Experts of a small language model.
Size: width 512, vocabulary 16384.
Below are experts of layer 6 (counted from 0) of a mixture-of-experts language model. Rows are named router (the router's row for the expert), down (a neuron's output weights, with its number) and show model dimensions 64-127. Each number is 128 + 24 x the weight over its row's rms, rounded and kept within 0 to 255. Numbers have three digits each.
After each expert's rows: a language model's description of what the expert responds to. This comes from a sample of Wikipedia text that the model never trained on.

# expert 10
router:098127096099129152150143150138135106167114145129145144141141123089114117155085117133093129120143111131173146141152126104119122127166156116163140087163155140125110112099087116106079123105136102
down0:152103114112114107141100140109159102122152157133148160113107150152142107122129106141114150127131091131152104122096147138135146131060126140119129162140104135157147106090135136164144094172135127
down1:161113101131119131135112101097119139094132140119061165130121117168119138127135122106094084132137158120135128150115117103091134097102121174146101129131135164155093089140120137135107112138135164
down2:114123088149092119116103161150163089109091089142165100184092112102143096082109100124124145125137105122146122161131120146102141182086078135100171190113117125113105123125130124106102159121149102
down3:122137130124175137133145106133118118108179102132111099128142103110134121137111105156146123143102159123103149098166158163101129134159152128158142145144131137126111116115144143113122116098118133
Plot-summary narration. Verbs, pronouns and prepositions in plot summaries of films, shows and games, e.g. finds, becomes, her, to, relationship, wife.

# expert 13
router:130126119133126157152130134155146113160142134144118141102112171117146101162108128105146128169140144118193112129118156089121114127120093133144149109165161181119131083104136096146141132107116118
down0:126164162138100167134102179124148125104126123139117142138141106124124117122154164164153137129125127109118137133095104149143132165128122094131156127140187127126193119148131148122156141130109125
down1:103132135196148111155085084117147150137144167124103108132096172127100182144162124141143120147130103157104152102135164112150134117070141111113153116099127142108171114116087165120163123105120117
down2:121105102132144113135110102117088143086121130098139103139158163132099155150126153161146104160125109156121141137092177135135096122125141138108146146137145187150136096130110142139187152135148127
down3:088106170128123124143112107127149113143144143131144129115106081112109128099069150127135163121078100162154128138128148123119107138136119123120188123119141153103124147129120148104149146119083152
Conjunctions and determiners. Coordinating and comparing words joining phrases, mainly and, or, but, than, this, same, as in little or no, men's and women's.

# expert 15
router:118148100113136143141138131134128098136132157145115132122106140124118112123116136193093107139166168129159152126128125130109132108161080119152120111174137186142133140114128072145128123141099154
down0:115116116183101152139137135124133109129148108147166138162139144122120105119150134169116128161126155071131149125130152168113144142111144140120104141127122130146078120095135120113121132155117141
down1:117086144107140110160137134171090142108109120080089134150093108094121144154125087125151153104107101153131109101130097120155093111141154130146146130121124126147178121160146128136152084093136069
down2:141141112168109129130122135139110090115101117143111116140119152134109142124130138158119103210140141126105121140141152152130188180146154116140102128123097079069123110097105121110134142161172126
down3:132138164197078125161112085159126181100175113130156123125117181093164082099141134122109104123107105139124123120104199134083104163092141144104102149129126099119137144109151125135103075144137130
Plural noun endings. Plural suffixes completing nouns, often after numbers or these/other, such as chann-els, regim-ents, sh-eets, troops, cells.

# expert 6
router:136104144083132152146097165175163117143117121125102141096111138100156121142128128145121079140160151135145127123143136138162109133137063138159153127118133160168144122109153106121128062140112102
down0:116166111113118117094130129147124138144174156112156149122135121100150145108125133126157150108095119156151136105156121119153091154120123149116136109148143151131143098110135104116149142113157159
down1:135144150119108146141141152125129093088108155125164129136110148134113099120102161108152114155130138104135116140143137165105108164135106110152153110135102150083134185117172111140103131173096118
down2:143105137164154087134128115156110087128095104145146135118193106103173118133094108119124161129140164119145136071116121105128165139094121161125122131103127144186130152107104153121145138122136134
down3:155137118093159117127103135146150125140172139148153139099100169107144177110119108093126104154118147143093132130153123157127148116124126144120099122139100118114123122115125119158116154142178116
Military unit wording. Function words and nouns in military unit names and histories, e.g. of, the, Army, Regiment, Armoured Division, Air Force.

# expert 5
router:133133137095128135125149159185124104169121106103138163097105146109151109127107133121109119158141133145166128146161122102104105127159074118159128102150116150142155119110100134122110119113123109
down0:107131121123145183133146184144081147144150129158154134124123129091154149119124098144118147137152117117124143118138127130153140132157121104089103130165091144195137133150101111104147146122136146
down1:124085129105122136142099119148117133080116126150122110117100133143123103166179118083116107090149161099118125110123121144160139145140150141158129125136105115112123118109151139111151114110125133
down2:139116120121114128113151127150102146113138107167135074130123095153101086148133159121093089126174124147118164116143104146161109132141141157138177125114138118116129121111151143131125102104092168
down3:140106105140130121100110075099152107131115151117141154197093084127147162117132099140103093115096075129132133108121147120166134123132133137176145107080149102113163140123146136120142110151142123
Ship fates, table markup. Shipwreck verbs in shipwreck lists (ran aground, foundered, beached, driven ashore), plus table pipes, spaces, section markers and building words.

# expert 4
router:128139110119087124127111148177166138140137122135103158101096166104130129112123142130101081138161110139170119103117136105100103148162076133121141125169156119161127108091126088120083123137157064
down0:106154128130127114127165114110130132127123148117172126138134108169201142103134110121152136151126084089134156152162144133138147145138199118088138141138137142069156142134124105155096109157153108
down1:138100157143124154133151091099123128125149122103098102153133082130112124121151159159128170145145098119107104078128115139125139109126096139117144099156118141151094110144133157119102167116099148
down2:142174139109117101141138119138087109142129138131110144148122100119122108123136157126148147187118142110107107156138160146026090100105091109144136155132106094155155160130130141123100190147198171
down3:128124126114117134110088132174113133133054148152121107123155116156110114096123105153132129146117150161127093143124145128148126133085095128151132108120143102105113108149117129101154143127127150
Initials and capital fragments. Single capital letters and short pieces right after a capital, in abbreviations, codes and names, e.g. CA, VF-151, Bon Jovi, AO.

# expert 1
router:106124076147150112136147139140182109147158141131104157151111144126095121116120106136125132156171128110155112126135135115128111115137095128105139134188104147146165139116109124110118144125127173
down0:170157129117127154113114104124152142102154116094130162133142187143128116082135114179097168134142088095106172184141094137143087138118141119116161097136124138135126138133084104129094111172135125
down1:114089174142143100143131077156141085147150137137157100106117152154165092096168142115106166136156121086123164138115117120111151151139127115122142135112140154140156119114109110099127094122120136
down2:117117086160132111112083130111112093122156133101063128143175112147133113101112118136109099114151091112109153135187107131108103111128127097062118141119098139121100124116116142118176155113158142
down3:151137120153159093111128160104121119090124132119082122114142145121135130152141123116116126124131117122099131166151110114120116077130113082129145120151120132109171180107152101135146181180106097
Noun-ending word pieces. Last pieces of nouns and nouns after prefixes, especially sports and time words, such as re-play, decim-ation, season, round, century.

# expert 0
router:130112063115089118140143132141130120108129132125104123120119131113141132123087110130112108131123145124156106144151119105176087125159122141141133105178137135192142155131126105125129120117130113
down0:099117123116077136159129142160123138088167121117084122135100113165081141145138133122060132120122136153146163109095133124142104120115112132103180146168134106161133156148143144105156132137126116
down1:119109107119155085178118132146115129106151145115098108160157121128119132134108136082119127084155123105115104157094102148103101125108131137091162161111136137130150146106107143118137150116128125
down2:179143128132097136124141161083127118169161136091098109120096161169100124159135074131180137102094162164130125082141150151145146095129081140184141113211104122100142088137084155132154136138103146
down3:137097097158148128111091146143114152121120112146114135090130101075139128076137111124102103100120098123131124127166113142156121084100114094135134142115136093120122178136124151136092167164117132
Arabic, Asian name pieces. Word pieces inside Arabic, South Asian and other non-English names and places, e.g. Al Aziziyah, Kabamba, Khan; also date digits.

# expert 7
router:135131122118108140159167126166161125157109119135140148043122132120141142139093126128098120112155144095151119118084116125124139144184118150133117100166099129140136150099094114096105104121122110
down0:144113121166104067102156095101148162094102148115145114189135177152155113113143149115168109155137126148114165103151109093115137117136122129123118176164177120084118178105145090150129118187124154
down1:138133122109104127171149139141100147118134146081105082099098120133178126119150076140137060088112135114163116160102098102133147121119172124133124137087090142092082143093068163118157086148110104
down2:097119108138115159169161096132079116101138135129117097100147113140160124057164146126120090105149160111153103133134156163131165151149152110128096164115093147146133119125098139112158154126104153
down3:143173115104124125149107127149119104135143164103162123159146149108104097160108145131125157114103148123077127131108144128115111136115150131147093124124102097115160122151130131139108121167105115
Taxonomy and naming. Species-article fields and naming words, such as Genus:, family, Authority, Synonyms, plus "derives from" and "List of".

# expert 2
router:148129110134088154112170168157150108130147120127083167133130144112128096124102163112079138092149148133175106115105122134114149100128123121171143145153138161140143130109126097051154095118151117
down0:069107118128120143130149087115103114139147099163152124152129112118157121167098097104115151163163116181134124129125116098139123105095161134117113112143086111137093127108101129114145134135149118
down1:096167099121119128135095149106105114102126148142150145108132119152119137095110148116161079119135122133153135134134119132148136148136131076144142115111134097138123120160140127144129093129153174
down2:140117149158161111165119145098138166116136150160135131151114158103196148100147107146118142133143165091144117123128111102131135150134165130134178127145145151099141155144096136114159126100152151
down3:134118121124183110107150121137136139165118125116097111123113109144139130145126106121100127087162123140136130104137141145115107099126121108111111120139120139120123160149165126101143129126105140
Mid-word pieces, institutional nouns. Word pieces and whole words inside ordinary nouns and infobox fields, e.g. Private, company, Personal information, Funding, Breeding.

# expert 12
router:120092105106140133114125136154159110143132127138124108111127131114135139137130102136057146096151155100173132113095080115118103141130116121136148115155131130118156120123096091123116142122132117
down0:134130108143105172098116160130131114116138159123145140105100104125171155117117121125148126101118136077122125117127121108110134100128213138143107127128114108139098153128137179106105127160122143
down1:099135123180107104132161134144128109138132145121143100141164129112148108099151115129124118135138161091180124108138166117143157136132125149172127133103126116112095144165108133131140087140117120
down2:140102136120130113125131149141114122100127120150105181125107125095112132114163136143147139141126123145149164084136128125189106099130139095098113122140119131136175133161131129176125118072153151
down3:139107124111117138149127140131129140146113082117113157103188071104102134121158102126174144149111108087157202138149095110129154138158146143129112133194172146160139133113135154148077092129155127
Technical and foreign fragments. Word pieces in scientific terms, foreign place names and numbers, e.g. Prokinetics, Zürich, atom, oxygen, COVID, Highway, coordinates.

# expert 8
router:132089124130091129160154144171175120115138102102139156105143144137142120115119123135116152132161158122157127135097091109107155108188133116134123130140155130091141117103077129104116119130130090
down0:109127083124157111151163168139119109145136121118196078132148139191118142171115134132111111149163129132130059138162136152128123135151107186130094072158099076147161139085121133130131155100105158
down1:154170141176086116159127131121148133082078134129135155127150154141118081131100115147105123160144126169121099097118138119097132097108080128078121149122161095104121131130139156123137106122132112
down2:115146151137143127127128122135163127138114102154128109109137146150108129116085105133142122191145119146133129142137136116122129118142126159070130156119084179099144145121101110168122125111120126
down3:157105088138116130128133121115109151153104103132132151140106107120166119141134115105154127194123136089118138154125106138121096123119105108131123159138095121098117119165103122119094128146162146
Titles, awards, positions. Job titles, award words and prepositions in biographies and award lists, e.g. president, director, professor, Best Writer, honorary fellow.

# expert 14
router:143126064120104170152141181136131108106133154115092136149101144113163103108099121145113129137158155104185147133122094105124115118125109119134149081145156172122155149109147088112135109092122141
down0:100133157067132125117120132126114112103112131113119136119116138107091136119106081099132120124108135117151117156105120106146136146087133102121146138103104153120120092088135134132125159174109109
down1:145142117115085145137120109138132126137101133070121144142084128095118121121133125118119106140117115109158099120105073102180163137152121143129138135108111087151082125109118111130125125127119082
down2:116153146133099157132150139192134174104150149107145097134122128124134118155121116128119132130157132130145186169109125161128129099127143108133092161139120115109079169109145113158150121179112137
down3:134119144143153121103124113104079172133167086124170135137131127091131161175121143159170120112100167138154104163119149128109106125135136167134094119111143145146129153145103104134114102126112142
Surname and place endings. Final pieces of English surnames and place names, often in tables, e.g. -ston, -ley, -ham, Walters, Merseyside, Kendall.

# expert 3
router:088149108090118157157111159186147101128137131073127168110120148095139124136090138150127137145137114131170138124136123130139115131162154133161144122157171150112111121074118113142076118131127087
down0:168138106150133068175136130117124188132136135123116144140119140171116158127128119142170144105063109102149113109085080120169139094115132140116101082153138132128120125053121103150142091156145137
down1:120095121171138133098166151082148130168131126101122116151176109147163123123148085135106155128126112133185131141156165111114182143128138105115140138105132116130145153130146090094121138125141120
down2:169099116108117179133063093149134141113138110139119136098172139124107135138107086132128157111132092134121114098138164136087140107109092108099135120139121115104127162092112053103128123111132138
down3:150176132155148130126102077144122121101131116135124107096141068117106142153090134085115135114160142169130096146164114111106132117126092137122127125141091116107061102124152122145107114105124114
Biographical numbers and verbs. Day numbers, years and counts in biographies and tables, plus life-event verbs after he, such as died, graduated, wrote, studied.

# expert 9
router:124139144137114167110108151204165093130074163133109156097094142117132086131110109129103107152125121120168120111151111106120124124127138122164139119166116141129164120121125137110078131115119103
down0:147121118138104138137163108123153116119139123166114123114118128149119069090107133106105136120186153166131119094091136141110155154150084069112125126171094093132086115181090167132161169116140130
down1:084115118159133165159202109096075134131146122151123138185150104156123111158144134149122138148109082162120110114116091137134142135141107158109121174080105132166128104150098147086098136102138151
down2:162145135074139169095109117105131094171104112100166119147110160118137145153160143150110145122117117164123098080126103198146099135122117135120109109099142144120111134158134107117118103154120118
down3:163135103131152109118134097119176144124099132151157147104130131145139078137163131133109149144157125114149115141106139138097130094134132096124164145158120109116115087136130134095164144126120130
Music articles. Words and punctuation in articles on songs, albums and bands, such as music, song, album, recorded, and quoted titles.

# expert 11
router:123138136114121123093133135208148104111151146149075147082100142137131122115117165133115129182137114141142141129094111092120100149145096116098142098144128120127127113119114115118094124133099152
down0:099067128111145119103121125151110148113103113100138088155116112171161142117129155137143125186101137126090110153170167131093129146109132114097111125172078164132152108145166141102105127112089131
down1:139090133095113112085140091196172129101106145122136136183123116127137137141141143125117118086120169159139139118058078133186141109123118124140150076131159078166146119150114111145168149106137156
down2:119087120130117099146103127145091150117112158128098130163142134129120109107137108078149118154114150131135084166157119129107142101114126112185117110114102071148153119105143139128162133145118131
down3:139143140079138076180107145129110089137141139152149132125126144099139093181078085121105112142090136137156102160114125107083147153071137109168129122127124112159164135148108103180163128092117113
Statistics table digits. Final digits, decimal points and percent signs in election results, census figures and statistics tables, such as 1,080, 36.4%, 649 households.